Experts of a small language model: 2 picks a token.
Below are experts of layer 6 (counted from 0) of a mixture-of-experts language model. Rows are named router (the router's row for the expert), down (a neuron's output weights, with its number) and show model dimensions 0-63. Each number is 128 + 32 x the weight over its row's rms, rounded and kept within 0 to 255.
Before each expert's rows: a language model's description of what the expert responds to. This comes from a sample of Wikipedia text that the model never trained on.

# expert 29
It responds to: Month names and day or year numbers in dates, often after Released:, on or in, such as October 28, 5 August 2023.
router [130  91 111 100 174  88  84 114  94 143 122  95  87  85 131 172 109 166 106  97 110 164  85  76 127  94 117 142 147 178 174 165  81  93 147 117 154 115  84 160 104  85 118 127 133 161  79 177  73 147 100 163 152  90 108 114  72 103 160 132  81 101 154 119]
down0 [156 102  96 120  99  96 114 120 215  97  61 140 109 123 141 113 141 141 158 151 156 125 111 101  54 127 152 128 130 100  97 135 136 121  93  93 104 171 177 140 162 163 199  84 125 187 106 193 124 190 151 131  62 127 129 135 159 109  38 151 169 125 184 153]
down1 [156 135 161 111 176 101 128 147 220 104 164  87  92  73 124 127 137 152  82 126  98 156 148 137 182 156  44 213 144 168 117 180 136 130 131 103 123 135 130  83 101  32 123 129 127 102 152  78 145 158 147 112 151 238 155 164 106 124 153 143 120 151 129 131]
down2 [100 121 157 152 158 131 113 120 155  87 133 114 155 105 148 128 186 134  91 115 104 187 111 153  88 132 103 124 137  97 153 189 174 138 142 126 137 134 141 159 103 149 107  81 132 171 158  65 101 165 152 134 133 110 132 123 147 144 137 130 106 149  95 195]
down3 [112 117  68 135 144 161 120 125 143 126 120  77  71 186 184 118 126 122 135 176 106 113 155  92 108 110  79 116  67 155 155 153 101 107 119 112  87  76  99 157 107 137  94 144 142  89 159 103 124  87 187  82 101 143 126 139 153  56 142  63 123 118 127 179]

# expert 6
It responds to: Plural or noun-ending s and commas after place names or dates, such as law-s-uit, standard-s, Digapahandi, 1937; also words like located, part.
router [156  91  90  93 170  86 116 104  96 120 103  87  90  85 167 168  91 171  97  95 124 173  86  91 111  93  91 163 168 157 165 167  87  88 174 128 130  87  95 165 126  94  87  96 108 168 100 142  87 163  91 168 163 100 108 113  92 114 147 141  88  91 170 134]
down0 [ 52 104 166  96  85 137 142 188  84 109 163  83 124 168  51 149 130 119  71 177 126  94 125  82 136 153  96  91  83 108 130 163 166  72 121 143  89 127 163 150 136 143 143  95  61 121 134  83  75 107  97 136  96 165  99 105 155 163 143 153 104 111 137 161]
down1 [151 164  86 127 110 100 173  87 151 133 128 123 152 148 121 137 151  90 135 138  75  78 102 128 137 113  84 190  52 154  86 130  77 146 124 114 151  46 176 132  76 176 162 118  84 119  77  90 181 118  95 174 147 116 156 155 105  87 135 143 125  56 129 118]
down2 [ 67 146 138 149 131  79 123 140 158 102  95 206 134 127 112 195 139 130 132 145 119 102 115  96  62 100 131 110 162 142 152 120 152 114 115 139 220 119 187 174  81  88 151 192 110 115 193 125 102 199 168 117 129 156 149 124 146 143 126 141 108 128 154 135]
down3 [143 124 164 133 145 159 100 119 118 123 124  98 170 139 163 171  87 129 144  89 167 140 123 131  78 207  79 137 170  78 136 121 127 111 154 124 152 165 148 136 157 128 203 119  79 190 165  88  87 154 129 187 120  90  96  90  95 126  92 129 122  91 105 136]

# expert 0
It responds to: Word pieces inside foreign or compound proper names, mostly surnames and place names in sports lineups, such as Koutsak-os, Goret-z-ka, Hallst-at-t.
router [ 61  87  81  89 131 110 101 136 116 107 146  97 103 113 119 169  76 171  90 127 102 165 113 111 151  78 104 185 113 124 171 112  91  84 105 110 115 117 145 148 153  82  91 145 147 187 140 144 103 176 114 171 171 103 104 154  80 103 117 105  66 103 187 118]
down0 [103 133 148  76  84 127 161  73 125 125 139 123 166 162 160 109 113 138 151 143 131 137 136 185 104 124  98 128 205 107 116 148 145 140 148 150 130 176 156 100 122 121 138 172 161 126 140 195 102 104 142 159  80 114  83 140 152 106 124 115 182 116 133 125]
down1 [130 135 127  90 153 119 118 124 191 118 116 164 161 105 132 114 140 148 123 100 101 107 100  93 112 123 189 118 151 105 175 161  76 115  71 147 191 104 182 119 101  65 153 126 102  99 112 102 127 122 136 155 153 157 129 214  99 114 141 113 133  86 132 151]
down2 [ 91 118 101 153 163 176 106 151 126 160 118 160 125 105 133  72 104  87 128 119 103 138  81  98 174 147 144  99  80 125 155 157 146 149 143 101 181  88 124 112 112 156 100 168  95 144 174 148 115 164 101 127 126 155 112 104 132 148 122 159 105  91 176 105]
down3 [149 167 119 134 145  98 127 142 206 139 170 126  87 103  52 114 138 110 142  58 152 114 105  86 164 150  95 136 157 136 142 119 122 151 119 107 106 136 108 137 155 161 154 132 109  85 101 107 172  90 146 144 168  77  75 181  82 137 152 141  85  96  97  50]

# expert 23
It responds to: Periods, commas, colons, closing parentheses and pipes ending sentences, list items or table cells, plus quotes and scores like 3–1.
router [170  87  85  88 163  89 102 101 105 114 101  86  82 102 162 171 100 167  99  94 146 166  91  89 111  89  92 151 162 175 164 160  91  82 172 118 135  92  87 156 116  86  87 108 112 167 108 135  88 157  99 167 160  94 101 117  89 116 148 159  91  88 142 137]
down0 [146  80  87 174  63 114  99 157  69 166 105 145  85 144  99 101 109 120 129 129  95 206 109 129 109 113 136 135 127 137 112 127 116 153  85 124 133 117  96 141  89 147 165 133 118 102 148 189 127  81 127 130  87 107 176 139 153  89 103 195 125  39 208  67]
down1 [124 186 192 102 139 142 177 139 159 112 116 136 167 187 103 141 101 103 106  63 160 154  65 160  97  93 135  90 146 151 125 121 141  90 125 143 149 178 127 127 144 108 114 124 108 112 166 155  97 139 164 138 144 128 114  65 137 108  91 137 133  77 119 129]
down2 [169 146 148 117  96 113 104 161 152 162 146 159 127  77 133 122 130  86 120  95 134 143 118 106 122  73 126 131 167 137 150 152  64 153  89 148 105 148 154 128 145 124  84  98 102 133 151 174 214 162 183 109 208 117 138 139  95 149 104 166 154 158 150 126]
down3 [136  86 123 100 113 153 166 113 119 143 116 154  95 186 107 169 124 130 147 208  97  69 112 166 107 118 173  55 116 114 110 155 169 175 129 158  54 135 123 174 136 161  56 122 132 145 133 135 102 103 141 102 115 182 240 101 127 127  70 139 168 111 121 146]

# expert 8
It responds to: Word pieces inside names and verbs after a short opening piece, as in Or-lando, W-hi-te, as-k-ed, plus verbs like help, assist, attack.
router [168  90  82  89 162  91 118  95  85 119  88  84  85  98 160 169  91 169  99  92 141 163  98  91 139  88  91 159 148 173 165 164  98  84 172 127 131  89  88 160 114  92  92  97 111 166  98 128  91 158 104 167 160  91  99 117  87 113 143 152  95  92 158 127]
down0 [158 128 133 139 159 102 116 113 135 143 122 125  96  80 124  86  93 139  85 107 184 163 175 182 172 152 153 116 108 151 160 174 105 124 100 111 151 145 162 171  60 132 102  93 236 158 159 112 157 164  75  98 118 105 149 143 130 103 136 120 101 124 117  45]
down1 [152 163 124 130  75 159 174  69 181  74 121 131  66 184 152 200 112 170 136 145 173  72 129 131  99  93 124 143 182 110 150 139 126 118  94 130 155 109  96 159  83  97 141 112 182 180 141 129 132  85 175 240 113 156 104 157 128 151 170 161 121 102 168 140]
down2 [123 110 141  91 128 146 152 114 158 147 112 137 157  83 160 111 165 136  97 140  73 155 139 115 160  70  98 131 133  89 139 107 138 117  58  94 115 147 160 135 162 139 108 139 149  86 128 125 121 101 121 153 126  97 170 167 145 170 167 183 146 180 133 117]
down3 [176 104 208  81 186 106 104 188 120 105 154 152 184  65  89  89 149 158 123 144  85 140 156 108 126 196 118 128 149 147 121 136 117 143 100 173  79 133 108 144 181 145 166  96 182 101 175 140 122 113 136  90 121 155 124 104 107 115 131 141 102 109  92 122]

# expert 1
It responds to: Capitalized first pieces of names and codes in lists, schedules and product specs, such as Vi(va), Ju(nior), L(T3), plus verbs like contain.
router [166  90  90  89 160  91 105  97  97 124  87  82  88 105 159 167 102 164 119  98 143 159 113  90 114  87  84 164 158 169 166 153 107  83 173 119 137  98  89 163 103  87  93 117 111 165  88 140  87 156 107 170 166  89  93 115  91 113 144 151  86  86 152 128]
down0 [138 191 164 131 130 111 166 136 139 145 173  86  74 132  66  70 128 104 169  48 144 105 124 139  87 157 103 121 135  76  94 156  90 126 137 117 147 133 163 174 141 143 120 111  93 157 137 159 155  86  98  82 144 174 138 137 229 173 128 149 143 117 125 148]
down1 [191 140  74 124 134 122 156 175  97 141 143 119 107 145 146 105  86 111  91 154  73 151 128 145 219 108 167 121 123  96 124 230 145 135 140 106 139 161 170 202 193 104 138 118 190  83 119 160  87  73 116 120  76 155 117  89 114  91 120 113 136 108 163  59]
down2 [128 196 164 144 140 169 102 129  66 133 111 124  95 183 159 135  98 155  73  93 131 112  85 123 117 154 128 184 154 144 139 121 128 186 142 121  96 143 137 145 147 186  87 100 115 150 164  68  86 157  72 125 133 101 126  53  86   0 146 107 131 174 132 168]
down3 [154  95 142 123 145 139  80 195 113  90 137 132 134  98 150 104  79 122 104 123 139 138 137 115 110 168 138 126 105 173  90  84  80  48 110 113 199 145 174 102  98 109 129 122 148 116 143 134 132 162 128 139 130  92 106 116 150  94 177  45  87 164 115  66]

# expert 30
It responds to: Suffix pieces like -ent, -ive, -ical, -ion before a plural s or -ly, such as oppon-ent-s, explos-ion-s, official-ly; also round, month, week.
router [159  84  90  93 159  85 111 107 125 123  90  83  85  81 150 170  97 166 105  91 148 158  92  89 114  83  92 159 151 164 169 138  96  83 177 119 147 100  88 160 117  88  99 117 118 172  91 129  86 162  99 171 156  91  91 121  87 106 150 154  90  93 155 124]
down0 [177 150 173 142 128 102 212 183 152 125 137 140  94 100 113 148 145 144  99 190 152  40 106 146 145 107 109 101 143 125 115 120 149 130  73 114 120  96 173 189 157 103 121 122 119  96 104 146 137 128 124 183 128 161  91 107 122 175 161 139 131 104 155 107]
down1 [133 107 128  98 114  71 118 142 105  62 226 168 160 117 163  85 140 106  66 110 169 100  74  87  97 135 190 117  83 122 106 140 166 131 183 112 130 131  61  91 113 110 150 107 127 112 165 139 131 111 148 142 143 149 114 133 132 126  96 140  80 167 124 144]
down2 [124 120 140 150 115 140 124 218  69 140  96 120 111  95 102 154 166 129 156 124 112 125  86 107 175  78 122 115 146 121 117 148 152 144  77 133 202 159 143 154 131 118 143 136 126 110  93 125 178 162 106 120 137 147  30 180 172 171 125 170 164  98 104 112]
down3 [ 90  98 143 185  81 111  90 115 142 117 119 149 138 159 128 182 124 115 130 176  55 108 124 195 103 126 100 177 132 115 120 153 103 121 164 123 121 181 142 129 131 175 159 100  77 164 205 138 136  75 113  99  94 173 106 164 104 111 188  93 114 155 141 120]

# expert 2
It responds to: Last pieces of words in running prose or headings, like plural s, -ly, -ed, -ry, -al, plus closing heading markers such as === and ==.
router [157  92  85  88 169  86 103 108 106 119  96  87  82 113 162 170  98 168 107  97 148 166  88  88 123  95  88 166 157 173 164 163  96  85 171 111 129  89  88 160 112  88  95 100 108 167 114 134  85 164 106 166 160  98  96 124  91 115 143 148  83  90 150 147]
down0 [129 135 117  86 172  91 120 200 152 128 164 198 115 134 105  61  90  83 172 109  55 166 143 134 146 109 126 108 122 111 119  97  77 129 111 120 119 133 117  86 157 114  90 162 153 108  90 102  84 179 143 124  79 159 135 114 172 172 115  82  77 116 165 186]
down1 [107 186 110 122 123 132 109 150 223  81 171 194  94 178 126 147 165 151 150 146 131  96 124  35 163 129 108 151 132 153 111 113 107 136  80 155 112  97  99 112 102 143 126  83 172 138  90 142 143 130  85 119 174 152 131 106  95 140 166 185 179 110 128 121]
down2 [143 157 154 105 140 122 120 124 199 110  96 108  92 152 193 140  64 108 129 165 178 167 125 142  92 180 166 129 129 121 101 134 134 134 136 105 132 144 125 193 127 190 136  94 134 133 160 110  85 157 147 183 149 154  68 167 125 137 104 155  90 191 125 111]
down3 [124  74 110 109  97 135 146  96 132 140 134 118 156 166 109 149 110 138 138 110 163  99 113 152 196 164 116 119 117 155 131  90 128 169 121 143 146 166 150 175 144 109 182  87  68 113 136  61 194 106 128 184 139 129 127 143 142 149 144 120 151 120 146 153]

# expert 15
It responds to: Capital letters, periods after initials, and common first names in people's names and acronyms, such as W.C., D.K., ES-A, George, University.
router [157  75 109 107 181  79 137 118  88  97  97  84  66 139 187 166 102 165 110  88 123 188 117  96 124  99 102 182 161 157 191 117 129  74  93 133 116 124 133 148 110 100 147 100 132 159 117 136 131 180  93 190 149  72 106 106  73 154 155 107  74  74 156  94]
down0 [ 88 131 122 161 151 102 135  95 159 137  99 106 157 120  86 145  86 153 144 127 181 140  98 113 150 202  28 115 158  96 119 173  99 149 130 120 134 148  64 173 108 132 145 105  54 160 136 107 105  95 150  77  89 179 101 110 164 135 156 149 102 145  76 119]
down1 [142 156 133 174 152 101  96 139 141  85 119 132  53 105 120 138 145  71 148 148 131 188  81 134 157  86 149 119 118 140 165 219 110 105 125 179 153 100  50 119  89 178  38 119 196 111 134  94 167 145 157 145 129 112 126 156 156 190 115 163 165 103  98 156]
down2 [176 138 142 103 183 139 125 184 161 128  59  77 107 155 165 135 174 107  99  75  66 130  92 127 129 143 173  79 178  67 142 206 122 114 177  99 114 113 132 121 160 132 166 139  99 113  84 103 120  91 229 129 133 158 130 110 138 117 134 133 114  70 105 180]
down3 [143 142 105 152 121 138  82 142 111 133 115 132 124 136 139 135 109  68 109 122 129 178 165 133 104 176 102 121 169 127 107  66 183  80 143 107 106 135 135 115 135 144 162 151  79 161 118  57 122 121 184 189 122 165 110 117 113 187 156  77  96 167 137  94]

# expert 22
It responds to: Nouns like film, book, video, system, gene in research and media text, plus inner pieces like psycho-log-ist, So-ci-ety.
router [168  94  80  93 162  94  75 109 114 112  91  89  93 100 162 170 102 170  94  97 141 174 104  94 134  85  94 160 147 171 164 156 108  92 169 113 128  92 100 167 113  89  97  93 115 166  96 145  91 162  97 162 155  92  96 101  87 135 166 145  89  90 156 139]
down0 [ 84 197 137 103 155 102 100 174 185 120 118 131 114 148  81 148 141 110 164 115 123  88 135 120 146 120 133 147 134  54 146 118  53 112 122  87  68 114 139 152 164 153 125 117  68 111 134  76 120 155 138 104 135 118 161 115  94 103 237 149 139 181 116  59]
down1 [ 59 127 121  98  94 176 159  94 131 197  95  83 125 144 133 136 108 108 128  96 112  17  97 136 131  66 126 107 115 103 112 111 107 132 125 162 165  99  84  83 136  99 135  55 144 150 162 115 103 121 136 136 125 139 141 125 172 122 139  82 118 148 183 126]
down2 [120 115 107 142 135 147 132 124  97 131 169 140  97  84 111 143 169 117 156 110 165 151 126 145 116 101  84 118 106  89 140 103  85 180 103  80  66 134 170 105 206  93 159 132 107 152  77 132 158  87 180 118 112 148 128 155 109 139 196 136  94 168 206 120]
down3 [114 106 178  97  92 142 182 137 110 145 110 108 128 115 124 133  95 157 108 128 164  81 115 136 148 164 170 130 129 134  67 102  95 110  97 146 146 137 146 116 173 227 116 144 140  86 135 109 103  90  82 158  84 142 153  93 138 131 139 137 133 114 118 109]

# expert 25
It responds to: Nouns for places and institutions like school, church, town, village, football, often in biographies and local geography, plus sports-table scores.
router [170  92  97  93 160  92 107 115 105 115 100  86  92  98 172 171 103 168  93  92 145 163  99  88 152  90  86 169 145 160 165 148  92  82 180  98 137  92  91 154 113  87  95 109 114 170 107 134  90 160  87 162 152  93 105 122  92 123 140 148  93  90 149 138]
down0 [159 149  99 147 130  81  81 125  69 157 153 122 108 113 135 152 156  66 134 101 143  99 121 170 151  98 116 150 138 123 117  94  97 106 137 121  77 156 111 114  64 130 112 140 108 109 122 197 103 145 121 215 161 122 161 103 140  67 132  74  82 144  80 114]
down1 [166 144 152 103 158 136  99 111 121 157  91 113 141 162 119 109 152  98 107 108 120 149 113 110  90 163  78 131 141 170 106  72  97 152 158 109 139  73 103 182 163 166 176  76 152 137 100 166 132 139 125 134 112 112 136 131  96 141 125 147 115 168 125  95]
down2 [135  98 121 155 139 129 103 149  92 148  80 181 149 208  53 147 102 129 192 161 136 162 189 168 110 102 158 110 105  81 104 164 102 136 135 168 129 125 179 145  95  80 139 114 153 141  79  66 130  92 136 137 144 165 160 141 176 118 147 139 135 145  74  86]
down3 [166 171 142 132  97 172 162  99 167 145 147 171 137 159 125 113 135 128 127 132 114 117 120 151 111 197 164 175 145 111 106 129 132 133  95 136 194 163 138 110 141 120 182 121 169 143 127 132 139 129 159 130 184  41 111 148  55 151  99 126 152 100 136 124]

# expert 9
It responds to: Digit tokens in years, dates, money and table cells, such as 19-21, $84,4-00, 2000, plus closing quotes and parentheses.
router [147  69 100  82 158  98 110 138 108 125  89 122 108 114 196 172 105 161 116  84 145 177 104 105 157  77 103 128 107 171 160 114 120 104 159 106 163  99  85 164 143 101  93 125 120 171  93 127  93 167  88 169 166 110  80 113  68 127 158 156  87  76 156 122]
down0 [167 117 115 107  96  91 193  97 131 158  68 132 135  98 175  65 159 101  41 106  76 159  92  97 153 136 167  99 134 129 131  92  86  86 112 123  51 143 147 113 130 108 166 188 162 138 155 115 106 110 116 118  81  79 142 155 105 118 180 103 132 148 119 146]
down1 [ 82  96 157 149 124 111 117  95 112  85  99 143 130  95  70 123 113 180 112 134 169 135 180 101  87  82 127 100 159 128  68 146 178 123 123 122 132 122 151 151 101  63 114 153  90 173 142 107 106 175 110 114  60  95 138 179 150 122 129 136 108 114 122 107]
down2 [164 155 113  96  90  79 149 145  87 103  86  71 139 104 144 157 150 137 129  73 128 120  90 128 135 128 114 159 138 134 137 111 184 104 111 118  97 165 149 155 136 169 124 106 168 136 149 155 158 104 128 103 175  93 198 112 183 131 160 151 187 135 122 161]
down3 [169  84  93 208  58 101 148 121 106 103 106 136 104 132 137 179 148 123 147 157 166 124 126 185  89 126 150 145 118  98 127 101 117 183 134  76  96 148 156 132 135 135 143 148 109 190  95  75 119 126 164 173 134 102 133 142 117 157  74 126 117 122 142 181]

# expert 7
It responds to: Past-tense and other verb endings and whole past verbs in narrative prose, such as switch-ed, ask-s, perform-ed, moved, established.
router [171  90  89  85 166  90  95 111 100 128  97  89  88  82 170 169 114 170 109  96 127 157  98  93 133  92  89 151 155 168 166 139  91  92 176 131 129  97  86 161 135  95  97  96 111 168  91 109  91 159  95 159 161  97  89 102  90 117 162 138  92  96 150 114]
down0 [181 134 196 121  98 128 107 147 142 152  97 149 105 128 169 128 145  92 103 142  71 138 139  83 121 123 163 131 108 125 157 128 154 126 138 157 120 181 132 127 155 128 103 183  84 145 133 126 134 145 162 200  95 134  93  82 148 146 112 162 180 160 102 125]
down1 [130 136 132 128 158 131 113 126 149  97 137 138 140 175 132 149 135 131 108  26  78  96 175 153 120 110 149 104 109  72 108 123 131 116 122 104 187 159 144 119  86 152 171 110 195 125 143 113 129 107  75 106  73 103 143 150  95 118  68 136 138  84  66 156]
down2 [107 150  85 133 116 131 130 183 154  89 187 147 113 182 233 106 152 147 169 133 123 143 180  88 121 101 152 103 142 129  96 136 102 130 172 125 148 146 157 134 146 142 142 105 196  96 153 155 159 112 106 170 161 108  93 113 133 110  69  69 207 141 168  92]
down3 [118 139 113 145 119 138 130 145 135 114 150 130 122 132 131  59 157 127  81 130 130 126  84 120 116 154 138 108 144  83  60 148  96  90 178  80 125 120 183 135 156 105 170 174 135 175  79  91 189 126 189 150 134 175 151 131 193 113 114   0 135 173 126 134]

# expert 4
It responds to: Articles and possessives before a noun phrase, mostly after prepositions: the, a, an, his, their, its, plus some nationality words like British.
router [195  81 117  71 151  96 113 131 120 139 149 113  64 109 126 165 114 202 100 116 147 178 115  88 110  83  84 163 114 130 161 145  87  88 144 134 148 159 137  92 124 128 101 126  89 163  73 113  84 146  64 160 168  91  73 137  84 129 162 184 110  99 172 125]
down0 [122 137 206 167 141 141 103 138  93 137 132 126  87 192 114 137 179 139 166 109 124 135 153 158 107 130 111 115  68 138 159 135  28 111 140 146 106 150 187 168  77 153 143 184 181 122 168 156 113 148 141 142 142 116 117 128  82 140 150 131 173  88 175 119]
down1 [100 127 140 156 194 146 143 115 151 123 186 101 106 100 106 131 133 107 124 117 111  62 158 100 101 140 126 150 144 120 135 130 160 152 118 166 184  77 111 178 178  95 150 113 105 182 117 103  90 114 109 194 162 119 133 170 140  95 128 133 101  70 136 122]
down2 [145 125 146  89 134 156  91 108 119  96 148  99  67 146 153  95 178 134 123 156 125  67 129 132 172 107 120  47 105 126 111 165 138 131 102  77 104 116 160 159 140 163 154 136 148  91 144 151 151  56 160 125  74 135 114 158  76 149 155 144 103 117 125  89]
down3 [172 131 143 156  91 125 123 130 126 176 105 122 105 134  91 164 164 106 133 116 212 183 147 141 130 153 160 153 186 143 180  86 122 135 103 155 182 144 121 141 150 157  35 131 109 159 164 135  73 117 105  98 162 107 102 174 111 138 172 104 121 107 161  82]

# expert 24
It responds to: Possessive apostrophes, pipes and numbers in vote and census tables, Latin name endings, and LaTeX symbols, such as women's, Fusiclad-ium, 13.5%.
router [176  86  90  89 166  89 101 107  89 121  87  84  91 114 151 170  96 172 104  89 142 171 109  89 127  87  88 148 150 171 160 168  88  86 176 114 137  96  95 165 113  91  98 111 115 167  98 147  87 162 106 170 157  92  91 120  92 113 141 147 101  90 157 128]
down0 [135  87  76 128  84 103 144 132  98 114 106 134 139 126  99  94 103 129  90 174 168 160 138 135 157 146  91 129 147 118 100 144  80 155 107 123 233 137 180 137 142 116 149  73  84 152 164  45 157 142 169 140 134 132 163 178 140 113 135 138 116 186 188 143]
down1 [149  99 106 136 102 128 150 101 152 176 148 105 187  95 113  92  99 137 184  99 154 123  94 132 148 190  94  97 164 147 113 122  98 115 115 100 177 144 131 138 112  64 146 131  54 135 140 142 110 133  67 102 138  66 175 117 209 124 151 125 161 137 137 145]
down2 [121 150 130 136  62  95 153  90 147 118  88 100 130 118 101 154 168  91 130 102 109 108 110 131 110 134 147 152 127  90 145  95  92 127 151 117 113 146 140 187 128 130 136 185 122 107 113 110  74 160 119 101 139 134 158 167 138 158 130 127 133 107  91 141]
down3 [135  60 116 176 129  58  86 185 126 136 141 126 140 176 154 106 138 102 104 146  83 173  73 134  98 104 119 130 119 110 100 119 110 154 117 100 128 132 176 147  92  65 120 128  99 111 156 145 163 121  82 119 100 116 124  99  50 120 106 101 205 113 139 116]

# expert 16
It responds to: Interior fragments of surnames and foreign words, often accented letters, right after an initial piece: McF-ar-land, Ch-â-lons, de-c-lined.
router [120  72  84  85 146  92  96  92  88 150  92  91 122  96  82 157  86 126  88  94 165 120  99  71 159 108  79 137 166 135 166 156  81  96 100 122 123  94 153 118 127 123 155  62  81 159 125 159  77 188  87 156 150  83  94  82 104 132 148 144  73  90 170 102]
down0 [141 146  77  89 177 135 162 151 153 131  91 182 175 117 167 203 137 108  60 113 149 160 125 116 160 137  73 133 133 109 116 180 180 180  76 109 177 139  89 142 117 190 118 170 117  92 108 190 114 105 156 175 120 109 153  98  96 129 126 141  89 112 133 133]
down1 [121 104 108 197  70 135 128 148 169  91 167 110 102  89 136 134 140  76 127 130 109 108 130 150 134 150 128 129 203 185 106 116 157  92 147 159  86 169 149 158 180  94  71 159 123 123 102 156 113 198 138 222 107 203 132 137 136 108 160 127 117  94 126  99]
down2 [100 110 179 178 142 138 140 122  93 107  47 150 111  67  86 158 204 184 189 124 111 101 166 145 182 107 146 157  87  70 134  98 159 136 110 110  85 135 139 107 131 150 113 136 103 109 134 108 127 163 189 124  55 117  49 126 117  85 179 149 128 149 149  77]
down3 [119  87  97 113 158 108 116 175 173  95 105 160  89 139  75  86 152 123 130 116  54 117  81 156 138 108 144 132  93  78  95 136 129 144 138 121 174 113 117  77 137  96  73 168 128 143  45  80  97 179 138 139 170  60 136 109  93 126 133 134  83 145 144 116]

# expert 3
It responds to: First or middle pieces of words that continue with -ed, -ing or -er, such as bo-wled, mi-ssed, Fol-low-ing, plus cells in hockey stats tables.
router [163  88  91  87 158  88 114 115  98 124  90  86  93  97 150 173  94 171 114  89 121 147  93  90 139  86  84 153 161 160 168 160  83  84 174 105 124  93 101 168 112  89  98 105 113 169 113 124  88 165 100 158 160  91  85 120  89  96 152 139  92  96 154 115]
down0 [107  76 137 141 147 146 188  99 149 107 144 165 113 106 122 156 142 167 121 139 135 121 155  73 163 159 120 142 122 238 178 134 159  84 112 121 112 131 100 147  67 164 133  99 132 105  92 136 121 158 123 112  86 110 129 106  92 172 158 141 118 108 146 121]
down1 [193 106 133 109 132  84 129  92 173 133  90  49 206 114 146  79  73 152 181 107 134 115 141 144 107 177 106 120 124  90 158 149  99 130 152 129 169 100 149 153 109 119 127  60 121 125 159  89 115 143 143 122 175 223 150 105 152 125 127 195  96 120 123 104]
down2 [169 140 131 112 182 113 140 137 124  86 120  69 163 129 146  94 164 138 160  62 164 103  91 114 195 129 113 120 182  98 135 111  75  93  95 111  67 158 148 131 111 111 165  94 186  97 105 134 162 107 108 119 115  97 142 123  93 187 111 111 144 119 127 102]
down3 [104 154 148  86  96 167 133 144 125 138 160  86 169 139 157 172 115 115 150 123 168 127  83 156  87 120 111 177  78 120 125 110 169 105  94 128 172 141 131  56 104 102 121 136 104 145 159 162 243 122 135 134  67 128 119 132  76 130  70  96  82 186 157 179]

# expert 17
It responds to: Final plural s, -ies, -ation and similar endings, z in Brazil, and See/However at sentence starts, such as scene-s, design-ation, lyric-s.
router [177  93  78  87 168  90 101  94 104 115  81  88  88 104 160 168  88 168  95  94 136 162 109  88 137  88  89 163 163 161 163 174  90  87 171 106 112  90  92 168 129  91  96  96  97 168 104 147  86 151 100 164 159  98  91 128  88 121 158 142  92  92 155 143]
down0 [132 196  83 106  92 156 106 133  92 144 157  98  86 179 145 102 165 113 131 141  83 125 123 145  99 130 116 166 139  95  92  81  83  86 127 157 105  95 107  29 121 136  59 138 153 119 119 147 121 132  73 112 109 136 138  97 144 148 148  96 153 164 145 163]
down1 [137 187  72  98 140 145 123  90 151  83  99 139 128 168 121  87 119  69 157 129 104 136 113 116 110 127 153 123 180 112 160 126 137  46 150 120 166  98 145 191 150 154 178  81 124 125 114 141 123 127 108 156 138 142 120 104 107 154 123  94  93 146 171 202]
down2 [140 167 133 133 132  96 107  65 104 153  80 106 178 159 136 150  65  97 100 123 174 118 101  88 157 124 114 150 198 106 173 124 177 134  86 122 149 115 110  77 109 132 152 164  83 122 155 105 130 130 166 116 124 161 138 120  92 120 105 156 139 139 113 116]
down3 [118 103 126 172  69 133 129 125 172  95  96 121 157 147 119  98  42 135 163  99 135 196  81 171 130 109  89 107 163 138 110 121  92 142  86 127 154 160 192 140 118 168 137 105 109 143 182 110  69 110 127 155 109 104 154  98 132 110 120 144  83 108 112  83]

# expert 19
It responds to: Opening pieces of lowercase words, especially s- and short syllables like bo, pa, so, often in species and nature descriptions: s(lug), s(andstone).
router [105  93  74  79 174  83 110  92 113 135  99 119 138  87  84 166  80 128 111  97 149 150 122  80 112 117  95 164 165 122 130 154 103 113 133 147 123 110  76 131 105  78  89  84  96 174  94 146  85 170  92 181 150 103  84 167  96  98 117 154 131  90 163 173]
down0 [116 122 169 187 186 110 100 104 138 114 128 123 120 104 139 140 111 124 139 144  99  98 104  84 136 142 101 110 140  95 153 180 160 157 101 110 139 167 121 101 169 139 135 176 143  89 153  92  95  88 149 120 150  80 102 135 123 179  81 131  93  47 206 130]
down1 [198 115 111 198 122 125 178 122 145 194 186 110 103  97 132 135 160 124 160 180  91 122  82  66 119 108  91 187 121 118 159 119 171 141 146 115 101 157  48 100 101 130 140 108 103 119  89 207 141 111  94 121 151 138 140 144  74 118 135 143 143  78 134 143]
down2 [177  99 156 127  96 111 170 113  82  79 110 171 142 143 135  67 134 187 130 133 125 111 127 138 125 143 186  92 105 143 178  84 143  95 135  85 121 123 105 130 111 120  60 160 132 134 133  98 203 180 139  99 139 163  90 146 160 144  94  99  60 126 163 141]
down3 [142  97  50 106 145  99 135  80  99  87 125 171  88 137  89 157 155 163 146 111 142 129 125 178 138 126 182 123 104  76 133 127 121 161 116  82 166 175 112  85  74 150 121 105 104 219 178 155 112 126 117 148 136 113  79 156 109  95 110 147 107 101 158 169]

# expert 31
It responds to: Finite verbs and subjects early in clauses of running prose: was, is, were, had, has, been, he, after a period or that.
router [146 102 126  77 157  92 113 102 117 171 110 124 127 120 158 146 132 170  99 124  97 130 124  83 105  80  73 172 137 127 170 167 114 105 187  89 101  71 101 162 126  72 144 131 173 157 109 166  53 132 107 176 172  85  75 129  81 115 140 123 112  89 156 110]
down0 [147 119 114 119 123  87 121 125 135 131 121 116 162 116 113 139  51 119  65 106 144 120 130  55  72 169 135  87 126 125 157 136 155 131 116 124 114 113 109  75 138  80 145 119 116 107 123 160 120  73 113 114 203 126 125  56 127 139 100 147 147 134 135 146]
down1 [109 123 123 110 156 177 112 106 204 115 143 161 165 161 100  69 172 143 136  97 166 140 146 161 155 149 122 110  59 140 164 149 155 114 124 110 120 115 123 113 198 137 181 145 145 128 117 117 171 131 112 131 108 109 198 120 101 136 100  84 101 124 164 145]
down2 [116 101 159 132 107  79  56 135 115 151 191 175 183 189 130  98 148 127 130 173 140 118 148 164 147  92  53 109 107 135 163  77 165 147 166 137 124  73  94 152 113  83 139 132 131  42 115 137 121 136  80 135 194 117 103 141 100 135  48 128 171 103  98 131]
down3 [104  96 116 142 140  87 115  96 130 116 138 169 117  77 108  98 135 143 119 133 164 179  66 135  94 161  68 126 120 142 139 178 193 221 109 123  69 137 150 102 161 159 131 175 142 176 157 123 127 177  77 105 176 133 153 146 135 143  70  93 100 140 128 120]